config.toml
num_hidden_layers = 10
hidden_size = 192
n_experts = 160
experts_per_token = 4
d_expert = 96
d_shared_expert = 128
hidden_act = "gelu"
moe_layers = [2, 3, 4, 5, 6, 7, 8, 9]
router_score = "sigmoid"
normalize_top_k = true
routed_scale = 1.0
balance_loss = 0.00854
balance_bias = false
router_bias = true
shared_expert_gate = true
init_std_router = 0.00955
lr_router = 0.00143
vocab_size = 2048
norm = "layernorm"
norm_eps = 1e-05
tie_word_embeddings = true
optimizer = "muon_variant"
learning_rate = 0.00611
max_grad_norm = 0.5
batch_tokens = [32768, 65536, 98304]
max_seq_len = 1024
train_tokens = 573200000
max_steps = 9599
dataset = "wikipedia_en"
Below are experts of layer 7 (counted from 0) of a mixture-of-experts language model. Rows are named down (a neuron's output weights, with its number) and show model dimensions 0-191. Each number is 500 + 50 x the weight over its row's rms, rounded and kept within 0 to 999. Numbers have three digits each.
Before each expert's rows: a language model's description of what the expert responds to. This comes from a sample of Wikipedia text that the model never trained on.

# expert 19
Description: Consonant-vowel syllables. Word pieces like la, ra, ja, ca inside names and words, such as Phi-la-delphia, Ben-ja-min, Phar-ma-cist, legis-la-tors.
down5:543499464431510433552569502540586489472461433498577555545474531525458463550476451452391449540471431526586546582500561529573541529500474561579472534436516572449547508541520525428543441563431537521542509420479472564512406459523491471420420431540458527536387545484568564546465482447572524477517601520446505444488555475500522393555482486582547530462530525516450444573459520503425520548527533489629395497506480479482488452449491537420492525555464516413577538481428557513590490514467530455525533446486461461475578501509435448541587426434510490511398577433572473463441445494520505477
down6:441509535620479511548513447484504496499481435444534512500582480593516499462424537537563555563391524559445419452436505494475495483431513472503451451453384501517436539511651502473492445488433538398492538503464481509504483499471524548467447526535486533608435538471458536607445447525549458456545465508420526388579559478519489466464551516494502483587500423516483569485494464409443481525502582599465576467420540438481498523469435505514570532530399541433485496531528567513575436461577516517473490453475540405571405475469550576509492499560551532535501471544492517504562524457584587589

# expert 30
Description: Capital G and quotes. Word-initial G or g starting names and titles, such as Gymnastic, Gentleman, Geek, plus closing quotation marks after song or episode titles.
down2:552501549499563467526509495450460544515496507487489529460438412521557497531569536487468505442537471475500498495510478499531440490444480569581542510450556440310545469469478444482504539509576467481490498544527533443494464526529502542507538460463445495425546522438543537454564411451519449526429492546542448404459479552494496587484521439482510459556447487460402537581514467458487450496422507465530474395620478642509559509531453583570533528508457555560548536523505530515470560518410646556486509499526526485565486519357519498402421459536491548540543502523566526472493387590494438397
down3:473503515456538384550487423514492449474595475565519430433446484464606512361516543492552551556530430542462563496527424443492521446443502498538537475464539458464499497544442461492474465485524502480442475531520508481549583512483470498508585397490499515575532556457497678462484506396513476497610469498568494510466644447461498500553525495489542471619556460479539517453471500552550566556546591515520471540476462467518449535510544579504400510505539542453516613516492507361460510477435527476501547494483496401520483493551515483469376406508533483436536510505456524508515441434541563439

# expert 62
Description: Mid-word on/ter/om. Inner word pieces such as on, ter, om, per, mon, as in Mediterranean, Duomo, exponentially, Agamemnon, Edmond; also Pat.
down2:532503528536513484401522463466458496438513488615485507423484558491490444514441480430520538498464610548476498466399496494416524604491522435540474549423461566508420471511499601499405446596500432428481486501484573391516489526523538534524425493596541467501483466520523544486600514514480535457564452543572444531558481493487576382561596461578506445490520390638560477553442489551486530425557481421455437524406503517511453549485518562464560596487516494492539575447442520519501515468539552441468518540480428494481444362507508536488501515484505544489529520473512554492541482564417523562
down3:528458578441469647512527511479524515516522463495536441518597459413542604472418530508520469505468431547441590493586395444544530388417517443520542550487559424493540499573592509477430572485525505548593463611491373460594484544454452543496461510452525465457478532482443519520510571523504492458513416517543457512509536504482427432472502473446554545558522452591499549620472369544456454501463467505514518449488454548524583529469525637463435406527472517542431519527463581498478486501489534492494527513482518449435425514482480472438574475495449471530539530499459501487477574517498428510

# expert 27
Description: Mid-word letter clusters. Letter pieces like ad, d, tt, th inside foreign names and words, such as Guadalajara, Miadzel, Eichmann, Wałęsa, with some head and would.
down2:505376566490595519545627531466486511546478535469563556537442542540502466544536545446463540488497426581441584443479388532487469460509527513447447564500427426462443539537588493532531524585566453497506494578538484461515450531489498606451551453473418473507411488496495540503422521526458532444502455576519503427501499547478592455458459509473511445391494496455415487520587473485426444599446514477465425521477595620477506518472547559456421537482437467509582581442435597515581569476481454476486489547456462548549493490493475445506518496512501441518451499494534541460550571625493459439
down3:423452517593531568493433604542485423494539527455491414532493455539526575481506500466458524492480559515452525543621398527489515435534452455450485530502459479592445483493480482428487543579535467466552450520493508518528564470443585427589577496557430448520507508492516553441488524522387471427450463500528488523477449516465520471519495557513564559514508443580521581430535426573474413499488528505486556455554480578427575437499478522536550487495504454590426485540541546509594448524582459487547604481608366470451407464495419484514415493455482467506469542548390528397511513528544485519

# expert 7
Description: Mid-word consonant pieces. Inner word pieces, mostly d, c, v, der, form, fer, that continue Latin-derived English words, as in ju-d-icial, mid-d-le, mo-der-n, ad-v-ancement.
down1:472484562479549518440529452470473584525579507490520459499477568485496493529534654444540499514519544534589494521538472438412582402524570500568444551518505552456596431469483505461510592577565487510441507468388489429499577476572510495465444464422441504469489572453436418587532504481482449404450493542564505407545511492504524468496545473462519407388519514492521473534485486601472481414474498537439422547360566557514513432523475566453472547530516510443441546557460506502595513440543519463585490421529548480476434583484550511428486513531520484447504522570393477500490527526554517451
down2:573502505569543486495550472563513502487567382533511537540489561534548499465407472557432564598515418354483516403517436448482476369473484557551544481506559553489505416501545534444530589602524545448490524470513490464527486448398538509554430497507516429439512539472446494508543466596491510550439501475535416504538438471507525528572491506531556439538485496517493477528377532560520514454455493586564473464532455581429539479468548505534482559562445543449497452458535496561527541555503571453517582469487451476476483373573577573493521483553444509452451466514517406498393439415480449516

# expert 17
Description: Name and word syllables. Syllables such as vi, min, di and capitalized Ch inside names and words, e.g. Travis, Province, administration, Chile, Jovanović.
down0:529543573573574458500517520487449472592445455397551544444418556411579488484470565516497463513550490450416520430573556512519571467499517587469636491442426522513460504632482495465507466491500506503559513452532491534487444436508527489513526410562454538545430432486479432528536529575557475536472555488584468458534445495404598496511433471475429440512410561523507542494426623545508453495442551540421554474531554510426537434591517485490521489454329537496561560525475428530506526471506533503444478428550479505477508583508443468437487492531472411537463451493467517545481509523535578506
down1:540589519482438471417481551514337460500519425461610405538444573527554477524468570485583553623506530478489596497463516495420481475489562440562491427537481515501508568507517465444467543533424495536516471534470521476427440540541492469495472469491448482535569468496479525567540542555524542454504492490556513541562510458532553510490449518474465525427537517421587582541483537495535479517617485461481379442518439483529479577522427503527453515432520454430516497450455591497583506547498533547511516471474503520472577472413493449479399490501485501482424563566671405483585451566462441486

# expert 22
Description: Mid-word le/re pieces. Two-letter pieces inside words after a consonant, mainly re and le, also te and pe: Turrets, problem, interpreted, Marble.
down1:525504497466487509485501470486465443565476479511547600501508477573524600499548459390505538547442575533478435473523533467569508501571455551508438495515552551551405467402493431517581560537526492482517446553434453398513511551537461491493413529575477603472436536547481468475503419431581502475435465459491546538508548490527409546488448484487527525460529522476396449446535607511459566499536588503525549529511481509424538505532451583477589473525605477505519475563440444538546520471527450542357461490536477530595444448449407494503510436521553427552433428505451556443419578585550540446
down2:441511473401498518540496604517489469472436519587556501548486529545562495406548514528506468513478480433452521515447449523520470573445510563554463438480570489597514550431553462485398494492517443559488539498566580498450528533561545525479441537479380541506575480549568458565530463419545471565520504576541402523467539389560432444492508433497506549389529469525528484531516560432516547496401534512571600527532505502560377531414532446551484551551506459532511438485464576471393494503507516414397591484486468528471399470478504487591539460449499533579531481508452498457434519494438475445

# expert 3
Description: Capitals inside acronyms. Non-initial capital letters within abbreviations and codes, such as the C of AFC, D in FDA, B in ISBN, P in BJP.
down0:564505423583560473617402582493527483526630483418582480472480506562530474466435540373603631462397494435530466547542477528467487538536507533454461582537549507621507545470439403492462583440468505465477461512556480596540529479525463535557468474517497534497516468500573504456503507539431463546481491457509545460437496534560446552505516511504488416530511499476503500468536382443529487611462455547454533530579484442502432560468543504494538521569427529517506492431509455461593440450497512502446425523411475555528453534461529560522482451498490398529534448531517531535448473508461541373
down1:423404444551532451597488414475399487472466509498529561543419527524529567438514568522476502567502527512472375560547472552416548456437539486510503511459419490458518545443509446458559581409436514493521510553465467399593522514524525449528473468434370479457544460502582582511538532502511506411431535551506540473455579589464421528499568578561512598469498527388471512507500552460507522522499513601453464455455474494453532462485542518505488454573476574498528521518506474492494447440520466626488589480469477468504552422537531482572521460443456539531451528430549460484558498597504592431

# expert 63
Description: List commas, and, auxiliaries. Commas in lists and in place names like Chicago, Illinois, plus and, and auxiliary verbs such as was, had, were, been.
down0:496547603525478580566486549459508510551415467488568547585488524442518495400427468501511503516537518484454488482522484537492560557569471544485564523535455490431491496531454411521500441523458447527552449395525447451554484497445508564494466510505420460494431603520485456518503400492435472537468482476465547506527478505458444470486545471469573535475571489429556418509506462586486466541523618513518545435556463471460590453461480532555527471494449462411422547624515525560513671448494495449517498535568602549457546571435458541503470504471373572537485517549467501465424400554437493592
down1:498525449505544513611542541481560495456487532486476537493406503472529542413500546532453528475497494514526576527516502548447488473420421454516472547583397452446489581438539474516473385457480412499477457451505532575456494412583570522542541505526501519462484474473512492412526477497536485492560512523541473610563469465413481596532423437576507390506536513459442387535508463496512486462478505553442553461499566605414501448434533534525474480471429501512509479464493440531497437498423499449571636567492576522536503584444447592534460532535378519485597500594461455551525518512586554557

# expert 58
Description: Inner pieces ub/port/ot. Middle pieces of words like ub, port, ot, es, com, plus prefixes trans, sub, Air: Doubles, Spotify, Motorsports, commitments.
down3:506494514505456482484511466548537500553514521428493455459507516614446545544514519452451556581391521467519522385458578439539477504545520529558454459587458549467516493449478472552457534577384547488475484493636544474543519433467417473577527387490503592553495520475456537544486523516529387475497488514485565566561450475555483554497520557502535479441507534485450509498504454456539513504481543474554525439569506531409565491486486493460526482444537438507376572457487507552455550502521479424553419574564517491492474428412421466578355589529572481483427386456572500539459512564527573509
down4:539521469442525553588436497589492511521486498540452445478536496517520457466539524487493534561533441550486381457527499568428494470512480526509495521482611632481528491403528411477513363444586463469342493433521535484465523555494478531577510503464532446528470520495489539518528548523477500531493425539522489548481436509453445449469504600512572497533546422478485521342487478378489482517535497565539584520523496550547448542587483393553438520418496461484519538466437513489494513566575499507547492524433550490541511496414495511538541567624527527513395494496406527419509553414544558471

# expert 43
Description: Capitalized name openings. First pieces of capitalized names after a space, such as Da-niel, Har-vard, Ca-leb, Ra-iffeisen, often in lists of people or places.
down5:603547417497490466550549501507447559532490551452392446442430574510502516451488528458539657572463454485525454540508478517559473455461436470486353529458489501541543527435499511518528524553587436512483456489589536515428477545540482568531459495479503504509472451492512486593389500494438512537488450611592430509442498496466501533569494482530539518486571451451600496478538527554563476464519501337410448441532537455522483519414491583457544554472507556464483465502509415558441509446569563531487535461512425466600548556425468454479540534437525485546446567531610467511496441535533495523
down6:499479531511466447540537467524508597468487454537552479437473429563559532547571556451456431491484466578562507479473502500443451451454541436485501501509480505437548539467487494499385523457528491462490516540381445558487461532418465484575541488475491489544518583550540467512548550551585394474461484428444564458484504415538563526470495495553582474581479488470484448550489409516514477440518444448541536469538465564378525445412584445528537574486388535377541571421470457471486497546543511498524475560449546524530545527520596575565467425490422533542523422507431633550544456518483520610

# expert 53
Description: Sentence-start function words. Closing brackets and common sentence glue words such as was, is, and, also, and pronouns He, She, It starting biography sentences.
down0:524566402478513583464512495478511452492428498438490423442528560467523469511532491505541437410482526503415393510469587471535455518477447524485496598510458520579447533501507472571628559589502480499597505441451497489404591446535514490514517583362490478505505465512519561555465405467605532520511536373569556453497489512486444495481517500408516522550491586515499444442537532496596508513505508535507519481516437518494543382414512469529481445586566481507540476607476548483550591480434475482502529496559509489498400461562468530476542472591585526424460545411513466428563500487438476510
down1:605533547507478577596502594445486415513614509555522466486533528623502472488563544410510604475490464503528474404452521456483583539492551535527478447557521507458437464531437515505526502490576526374503513485547543475535536455483490506543531527656457479565466523392408483541549475502407481483509500473556377456500461473436496486501421426448476521558549528503529544576504494528500451477496512484535544512498466488481401503547454563430429570529502465489479548556553449479570496485446500436473484580422491549436474481496505571454491476431506590506409512554420567497360537487511537552

# expert 36
Description: Numbers and ordinals. Number words, ordinals and quantifiers after the, a or his, such as second single, two, first, most, several, last.
down0:547465544481432527564561462532503650543587377519517520549396530514451502452560504556546470491526478503472501481515481481469434264523484479529534552529502554596439536502446439453438533539450561548405500444471507490491503449512419510447505541463340483463496575472437488519451523453538460456441583455419515484507522490606482570522506517536522436507532500567430471465511481591495549629590499493514464465540483461572497482519498439515504498526520445518467435504527551484514502501506518490508484565493511508507433564559456438504478462531570429379511529575576498479489562535457522517
down1:390527482525510494570499488583541523424521533475499555509409537511325546468502454501470576468498508539481509528456577402459433443486510512533478520535455435490472429474485483608510494493515512537551501527554545439551588476463473406522463502435474619560584533585504501449463541498524441522478451514495454405563492502435478511629478528465506408472469519534443524476485597566517458463436451454333471518559517584457527550493508563471558504506521452560471524464535436554548501536395462541489481499453574512569486473461479537516450518480523476557605446492552510410434464573596480497

# expert 20
Description: Word-initial stems. Opening pieces of longer words, often after a space or prefix: ver in vertical and versus, gra in biographies, gen in gender, va in vaccines.
down0:562592469462515441416591509533519609402496419557532490444544437502418521380478390569488535471468620576551511479449448501506440627455519457454494488583507496464547536498558467537434433494423468505475466504487535513543489498489494496450437592461547433527613492480556518486454503546424495469460523478540449506542564575514563384392540588528543458398489508518408488509508570498563536487518509528481447465464577517502476538460541471582464542535565494529514445459396523575527492511563496465512453485544469526558566484481430584491441512513526482487519541432513511545461513487504384569
down1:490527538435595416499519527450486498538526499529541450496483474562551511601495484520474526391386426435553487480529454428449534444479534467488584459477551519560462474517539611570457460539515471565420473510535473516487468556523457467480441504519454470561579587470555549545446460585499534471533507505430513473507532545441513400469503575472565489489496563539476481552489544573471505505495613459591420460524436416574547474456439423509484504434524450391512546436613443513483558545484482455594593472393487540549508506443565491496487538557389468510494399516498520452518608458430527536

# expert 50
Description: Verb stems before suffixes. Verb roots waiting for endings such as -ed, -ing, -ation: form, work, gr(aduate), assist, appear, creat, pull, built; also he, it.
down1:548541522569529488482451537615479476556506496417475494551516553400493456426553502570542501478567556572518573518507483548479531397464425464423541516476477433429499527503507557453491581470477443492499418495488456446520493480520436441505514524561507563544503476496525439517539463640477501459556421580447502564547535440535524404547507465529528450423500543489528492486455549494550599472441462519496491442487503559413407606472469545488569468485583532501576466506566461483373493546557547414640550450489425537474506497460579483436478555486538502514518532410542469435605466469540425426
down2:562500634493493549519472568530527473551502555563462581512431460601527501485577529479501511479536470515525554483563513596526501427465441530500516564515530584544503548530464495435485511534463495522546546489485381504495537422519369421456520314555477531476559509505415420474514442478517528417410537529515526507510512481439517489391532453467452499476506424423509518573533412468452455516508590443525561421534516399445520532463455586564545497531509459528520510574564538429425485474517554473471522533552548471537585495470545520484522511425468400512428509473507410500503615444481443512

# expert 10
Description: Copulas and as/an. Linking words is, was, became, as, and the article an in definitional or descriptive clauses: is a, described her as, became one.
down0:407478481446463464486508486564420521523511540536456459429588507527479503440456545560461472444447539507475480504548358524498491477518479450417490554620551561536505529586460496516505540517509593522507510455493485460573489562554554528475406515433565474591514557553444511570489494489617534543493536517436531524508486468487486439480531450477616486475526434393591460579446580599509542538530519458405541508460604481446517603523468461502417476538509454473456569588487487510568475573512484390487440598446524531488443381481442469475500467500488460503428496516488522408489580521422481478
down1:580438487580466505508625480524448487428528564489416462471431390526522481559491547489471498394556486528431495597476541515546476388537456525522509502513516579512500577455565619496526462513494616548547424585490541512499515545475492529528592437448513566533536592501551495505425574518419439561593588511487541521520443605512572498517570443423433445467438457440459523520472457502368510479423523495502501401473498597434503528435490457549438492537457520475506499497524486543522492505521416528479457542534434481497548419497540498493500503433451460473578520467497429546463445581474533442

# expert 12
Description: Letter s inside words. Mostly the letter s (also -os, -as, -us) as a word piece inside names and words, such as Tri-s-tram, acro-s-s, Minne-s-ota.
down0:536405500467545428503423567572524539482486515500497445504486490438580566477494682495491437530551526569480441426433429529535489335525528496480467483487503484438518561481453521527543476491577404485615507440446473517565549556499524601463486453494470423487494450437466485520438573502387498509516524482585507486470507560455489437485571494463482510572497471428488504479454438558457487596383552522578548571520490478498513591533556579469494545560532451552515382469523569466449523528478467479470581516517546491508529450531374558506594487515523504541558458470529465492418453491527533465
down1:489516524596424536463504502527471479515475542465558503426567507467459432505454490502545462532527512480434485572444481558536589439485500458423504487498425524468473545414495460570510507579513454497508464358535500487506440451450488453493511492496361436427502511461540471503507488530622511533468578537481468575543471429482453432531503468594449639468453629470554416481458541507547465553575525525459521517470408472502544530449474515510482555495480427452468513554541558469512506487466387554447397539479551553589485528470472503617517570538534525568569510358488510619493462530556517526

# expert 45
Description: Initial capitals in technical text. Space-led capital letters starting names or terms in taxonomy, math and technical passages, such as H in H_{2}, Capnocytophaga, Biston, SUV.
down6:593471596410419479477487466443607510440451542442480476496454462471423506511435514520498442519521503430540559501559536471527475491555403486489469587534532484513525586462384463541529465445457545563486466535496565430580534489397551446534492557579409542469567453485444563475503511466498627462525580434532552511473513508493507500434532550458409449494560526512506597466414570392514465520479508505498554525404423573543455637525472446417533574470437512540532411566491516501457544483389576475527534516457538491503533463582493521509516490459529502466556492538501492548423545562490555513
down7:484567536527536487574506536496618505462530488447446540458631394443502436421446503548512521438520493388488475535504488473590422475447542523578486486568540510494496495403562413589487518447442454481513482541447467494511496497523514411533539467550388469482523506452446434465513555548526543325516542457471504599413524611465488495451509475471466488550479518495510578466480529529455502474503490540408511486495572466519450647526527436551527558445530547417561503429496562509501530530409475484484587498525484478488556530509464534543529417462466500557482463455472393583598546482536531468

# expert 14
Description: Clause connectors and relatives. Words opening a clause or linking clauses in prose: that, which, who, but, when, where, this, However, plus commas before them.
down1:555510547470485465529454547463532468490540478504586454450471565564580537477455459516524530516431453496457466419489480484508465428431537542494507498455488422501546505533580488505372505548437519534587470508386511371501382552536490562353512534537536441495453513472512455524421451510508406528414518428457517500505525492542505442518564564584481500549585541481531464463570506552499461531530552612524493572536470533543541542480495569483450564478488503517522523478570372543449508475530556389495583525433558463552556455485445577390522523475542572523453593512487404529498466553539427453
down2:492441431490502547491437424536457433575518575444444558597444487468510451467532585510493655551485560497542460578583413494475486508478360490490536563540550505514461522463536474507560493482445449437496519505525484481530502478504522549492545504451465440582504439475537479595555486516498499513413486464434514528453496455579409425530473521579524507547528547507463456516583489479529499500523525502493519506597524541490483566427473463477436522556445363516484505472460514427554538539383448582493510562409542424552489572509526563505489485451537551461526505480434307543469458582453570509

# expert 52
Description: Capitals starting words. Single capital letters or short first pieces starting a word after hyphens, line breaks or parentheses: Cross-Country, Austro-Hungarian, Charles.
down1:532409510492559464561512439445511505456491538611552534503445469571559557525532508545524517563523501432503408426458489448565529561519556401463547516446464581502553471571487517513440475489553514509408424426549571470522479524518487532563351468510530610499464573475415515480562496520478554461531515416542509500497542536503550496461613525513465482498439493435389517491449463462523494467528529531507505433549610502515407487479547518456433489507455402517490505575511535442556528465500553499568479463519595541416589435636444465412595460455470601492530451496505498473507523457434433475
down2:469470552499485410547526497447503486495422521537441513506461439483544561478485557470504517534507470496443494484524501449476543369509455440465524534557452585523517504494514507537530503528461566564456541475435573490612527537535499572462454545470536461440409455570516496405448579468459555437484451461515539471451595518490417488461644589498476508542505356561473577605522476507485505477506500563608583546462505502561564515578448455449448554474425491517406495456470466540473391444512514404536442487452479585505489403439568501523529490526563514546492418527542402524519582517485587527

# expert 16
Description: Word-initial syllables re/mo. Short first pieces of words split by the tokenizer, mostly re, mo, inter, co, Jo, Re: renowned, residents, money, internal.
down0:434554450487509581518425488506604474520585438550490434426525462587480428504547429461527575440612504484516524423615567494553510487489652521546521484524515507540496496494533492424519513485480512505463477459554412569506388564553431519509487487469553484556428471481525435500520493518547450523466458500525540541455643517425444457551511527580567490428405496420514532406518468480500513448535481525554575506461539516494496536543587469603420551504574513543527471460474430431492520485512480498549496463410634498422521471559513517443497466426473462568506429451507478425470504431532483425
down1:473437505579508535433447517515453557584483552522441437522445557550473569516475483391525497393529401497545471548504500534522485530528507542530473536482487400557510517512502518560526541553374504489497468484552446430531519391516464427592489522471519473532506480530523499441484599453460494442504495439527507485469500542415545496545597478430583493486419612532503567584430452520575553399506428413536452532545498456495392594453538499442587432551509490532403457511398531599519448509498574513577476470465518475507462434546461543580575452491563478420484476482576490494531486504574481538

# expert 8
Description: Mid-word us and ill. Middle-of-word pieces, mostly us and ill, inside names and words such as AllMusic, Austin, Virtus, billion, Will.
down0:530453463478469598452431524621529451494552489497524571536591470468496510591419505603548478477528481453460562458493544499493448453481470489488428508479499507523548434381532498605462595494532570487433470482590532505525618543554485482536501464425522412498502437505506504545462396534507480461478492534520492486595471451490530538392565394482382404477501504499442609504546417536514532469516497553534451455548445475539496490473455476486484443526459511552429497462492529515645540488470443480508438535526443695460504475467504504511535558527534550568531480504530515501447500560459528407
down1:504463481419494484485500536424590580524485515386491505488508591515485511562538520561476564553589523547521474498545451529419437480480502521460441515425502529424470482523507420546571516564522469479451498504430526583501580528532425521642536491495494517474505405416432598502541503416473387433437465536427472514452542460511527461548503510468523476474556513511561482474526520539553441599573452559411489497451475429531437515462591422488559528495437496517423478398530506480565564516582489584611451555491452575415429540519504469530438501587509420537584500405506460530516526509475523514